config = dict(
    moe_layers=[2, 3, 4, 5, 6, 7, 8],
    routed_scale=1.0,
    beta2=0.95,
)
Below are experts of layer 5 (counted from 0) of a mixture-of-experts language model. Rows are named router (the router's row for the expert) and show model dimensions 288-335. Each number is 500 + 40 x the weight over its row's rms, rounded and kept within 0 to 999. Numbers have three digits each.
Before each expert's rows: a language model's description of what the expert responds to. This comes from a sample of Wikipedia text that the model never trained on.

# expert 21
Table cell separators
router:482527477554491552557595508505508454586559512535521527462552546516435533527518534484419542562460516504474500510428502527504468534605482477444543

# expert 10
Agent by, word fragments
router:448459484507527534574558514525463449536542470510542497506577504529476560498483563471451505509423502500516501499492511557453452505538497522488550

# expert 9
Opening parenthesis with years
router:487462477516555507556533505553477411561544463491500482459528509528456546483515564519423535530448539497517512474508521515506432488530479519499540

# expert 36
Table and heading pieces
router:461468509529552543550548500449482435544552485545564468489540562512548535507493493459415497541459456522502521520481504527543432482582471487514536

# expert 50
Nationality and public adjectives
router:521519490540589499552547502522490457547546501554504500507532544525531517471510527464406520549427522492508477537508469497527373473528489477503507

# expert 53
See also and dates
router:453502466554477567537524471471444467529502507539581519543526504550486538552508555503403553529409517485555524508489455509518423479542451516510471

# expert 54
Football match and transfers
router:451485477500550505554562493529509472546554529560496493493546541554516507503560568477422505510406578542523478519476485570470430496563502537481494

# expert 23
Quantifiers and "of"
router:494496486526582489587554452469513399534575537538541484540589514555482544511484490512435524508396526500538475491483484478474442536507490496491503

# expert 30
Name suffixes, list dashes
router:539476463507582573538508471504488387534527535499526517519529546541463539497518517505468559535483568479504527495427484531485412515524498532502553

# expert 51
Table pipes and infobox labels
router:453532479561565509571543492518487414523499490509525467483586480507424514529525582494447501512431471536514461551455448532479475478596443436472526

# expert 17
Modals and infinitive to
router:444454449526518402564531506518457498557551511529527498523515498542463545512494558503422498507468496520574519469504532547481472498568408492530504

# expert 52
Infobox field labels
router:444483471534542546587511450487442464591576533517527506478560516522460504498497560484483524561436551477544467491425496504456460456563505468479511

# expert 7
Letter-c pieces, U.S., tables
router:459449472575555506556543487499469444531536469529532476510535493489489523519532545506443527530436510535559522528468514571507430497577440512489562

# expert 44
Relative who and scores
router:443475503498601507544525520503522439570513505536540494487566561459516545455548546465434503529441544537516448539467501565484392463584527531539511

# expert 39
Commas after surnames
router:446495483493515501537518436538463443579549477513586540516484572519465555506525485480402570492451506504532506539435548535490456482542438470500532

# expert 25
Taxonomy and statistics
router:441482462547489519529547498547519462529562551546602466517503515521470520478532577456449482496426474528559460529451458545473456551565463493475520

# expert 3
Given names and pieces
router:467433488514534534549550499505501454513539479491530525455546499546496563478532549498440528504442440499543526491473513500483425491562493499504530

# expert 24
Mid-name word pieces
router:503474487499588503594512488518470404548539478534569488496581524546494537464492488447452541485457546526533503544472498545503457497549485467470553

# expert 19
Verbs after to, names
router:524453495535560514578549547452496428520549488488471508523555478507489564480510547476435514528451485505574492524498507520514467563535463486480561

# expert 12
Clause-opening prepositions, when
router:443473474528565513536531531513495443560530474534532442526564548507460531510549542485447500503434452530568518442494463575551450510528472485499522

# expert 11
Prepositions and title words
router:517459470503548549559547517517465451521513485520532536537544531531460573533541538462406481484431484503502570441522521542473472490552501510493565

# expert 27
Modals, to and not
router:504490481551582560561526458515484481540548483448525454534498561529469531447539540520446512505450536519526522513532432517505418551534439555466576

# expert 31
Speech verbs, credit separators
router:453501453498546519546571468480522496522545482483537481564552493512457557503511506482460521477448476505495503602454464550533451524565423482476527

# expert 0
Birth-year openings, connectives
router:528502487505551569577517496532531427525510468485533490491576497495429528474508571487413471525460442499500534450485488526510438516564486554501519

# expert 33
Conjunctions and pronouns
router:471490502532560520522563507558483472591549528487521500513552502425491523507512488478473531516413500552557419531470482507490431540570523474536513

# expert 16
Narrative action verbs
router:465493475525527554548535437528470476592570442583512476495515492483477544516546570515431489513434509527532522511509518557478456565533485524503578

# expert 58
Languages and nationalities
router:508487457578576565573524487523525442556538545513542537475520475492471511461488535496445511517449490503501499536542526566458445534535466476533553

# expert 48
Given names, goal minutes
router:514513488532593515557570439510510450538506531506552513489536567497441518499472510489469509522502468482509492512470494537469514504505483505499547

# expert 45
Noun and number pieces
router:443511489537500489577534509497506462535568506508527499510554539543468524489508530496453490514469548538552497494471459540546445496562489565475545

# expert 35
Capital initials and pronouns
router:454525483501533526567519513538458480499585462507555434516507558441476510485486555489494581496393496556528495477521477487460489470561524529466562

# expert 60
Such as, including, copulas
router:473450489540525531550527519526514482501513487561545468504530464445474574521537497482490554541398520499557518508459515523511492443557547478480495

# expert 55
Geography and layout
router:457474486557505531588493484458516477543555501541567456545558514528497599502485538481430571523435508531525494545485492544485461505596454530512553

# expert 34
Pronoun sentence starters
router:449479488473536503589511478515486471560512522502533502493525469492510602512503479513431537523454496524506494502482490448481433448562492525455586

# expert 61
Infobox field labels
router:422448469548554543544558496529480460555513473509550473460612504529471532502491551496423511529397492544504470562466479513509509563555484502468529

# expert 29
Ampersands and word pieces
router:495488463543544520597526515544498464516534536532542450494557578516477578496473526494455504540378533531530496462459449503496489527621517470557511

# expert 56
Frequency adverbs and was
router:448503477520557528572528500512499500495540473522576451490515521515473561499529533499451553478426458534545484565495484508543445498565432485539546

# expert 43
Table pipes and braces
router:503509464479574552509509522514509425554555496536595486526497506505467584509525501462403524499466468537524490475464513524507436505560464546462545

# expert 47
Born and relative words
router:431532470512517535536563487451499498544485450496578525521490496487458543547496540448440542520524510480540540488493460582502454473494539584458509

# expert 40
Glosses and name punctuation
router:494479546520508508564559491515487448520502543517550490521537517515496523492546514460400547537436522533522462500492477490514478525558520526484539

# expert 13
Auxiliaries and music charts
router:433508472565553531566513494540495440559466509538525481514510469510472513504538516487477485498431498484534522492475536568504432512557454483459581

# expert 15
Verbs have and on
router:457455476558521497558538478519521463586548533510505493538512520553468547503547519440453491497451503503514532503446543536468409481535450487489540

# expert 37
Hyphens and capital initials
router:453455473508586520526504502522495441538545518512517481544504541491497516504474523483417495492464542455517499519493496545460483535496479513474566

# expert 20
Verbs after a subject
router:488429479460575484564544519528512439561578482518518480523553524526459588519482545528421499507489451534556460503525516525457414545523417458499461

# expert 62
Reporting verbs and clause ends
router:498458488507503538603588493489481497564572466553517489521543538531507491503489550493395516488403493509521482536399578513525394518537454521435529

# expert 63
That after similar to
router:509473489557538507562519477502437467506548514506583493541575533556534532482523513495392523503478509519487534534475469524451446539542485520458555

# expert 49
Also known as, including
router:427444487478543553564550516595463468530542539507559415490535517466479519490505522459476550513422531493567530519511475560543436541537492524524483

# expert 32
List dashes and pronouns
router:508418490554548523573542440540477467536563534514550466503545542495464574518482541477483520538443472531544530517542543519514456526510525523444549

# expert 26
Currency and markup symbols
router:526499474551539528553571467516486442583512475575523420518488526505511552463458580460425578493440506491476481521429561512472410493551443490428529

# expert 1
Perfect auxiliaries, reception verbs
router:494448477518521527549538490511477436531554513548563514523535484540494532495532504506444523457446505512526546495478468531516416468526491478480548

# expert 28
Modals and as
router:455532478533566527559596497476462465525480494508538494551542528522493584511531511476415503475469511570507526464528473562455418518562466478452525

# expert 18
Out of, statistic cells
router:487512469498539519549489510515502432519544513502520474503532538529459486557501551523463512532438546486531523529476473508518477550503499463501511

# expert 42
Infobox Location, and
router:503509492526526531590544456505451421472497455456575460494534403488527542480517565455392527509482502517500471494515509557485467536464455533504493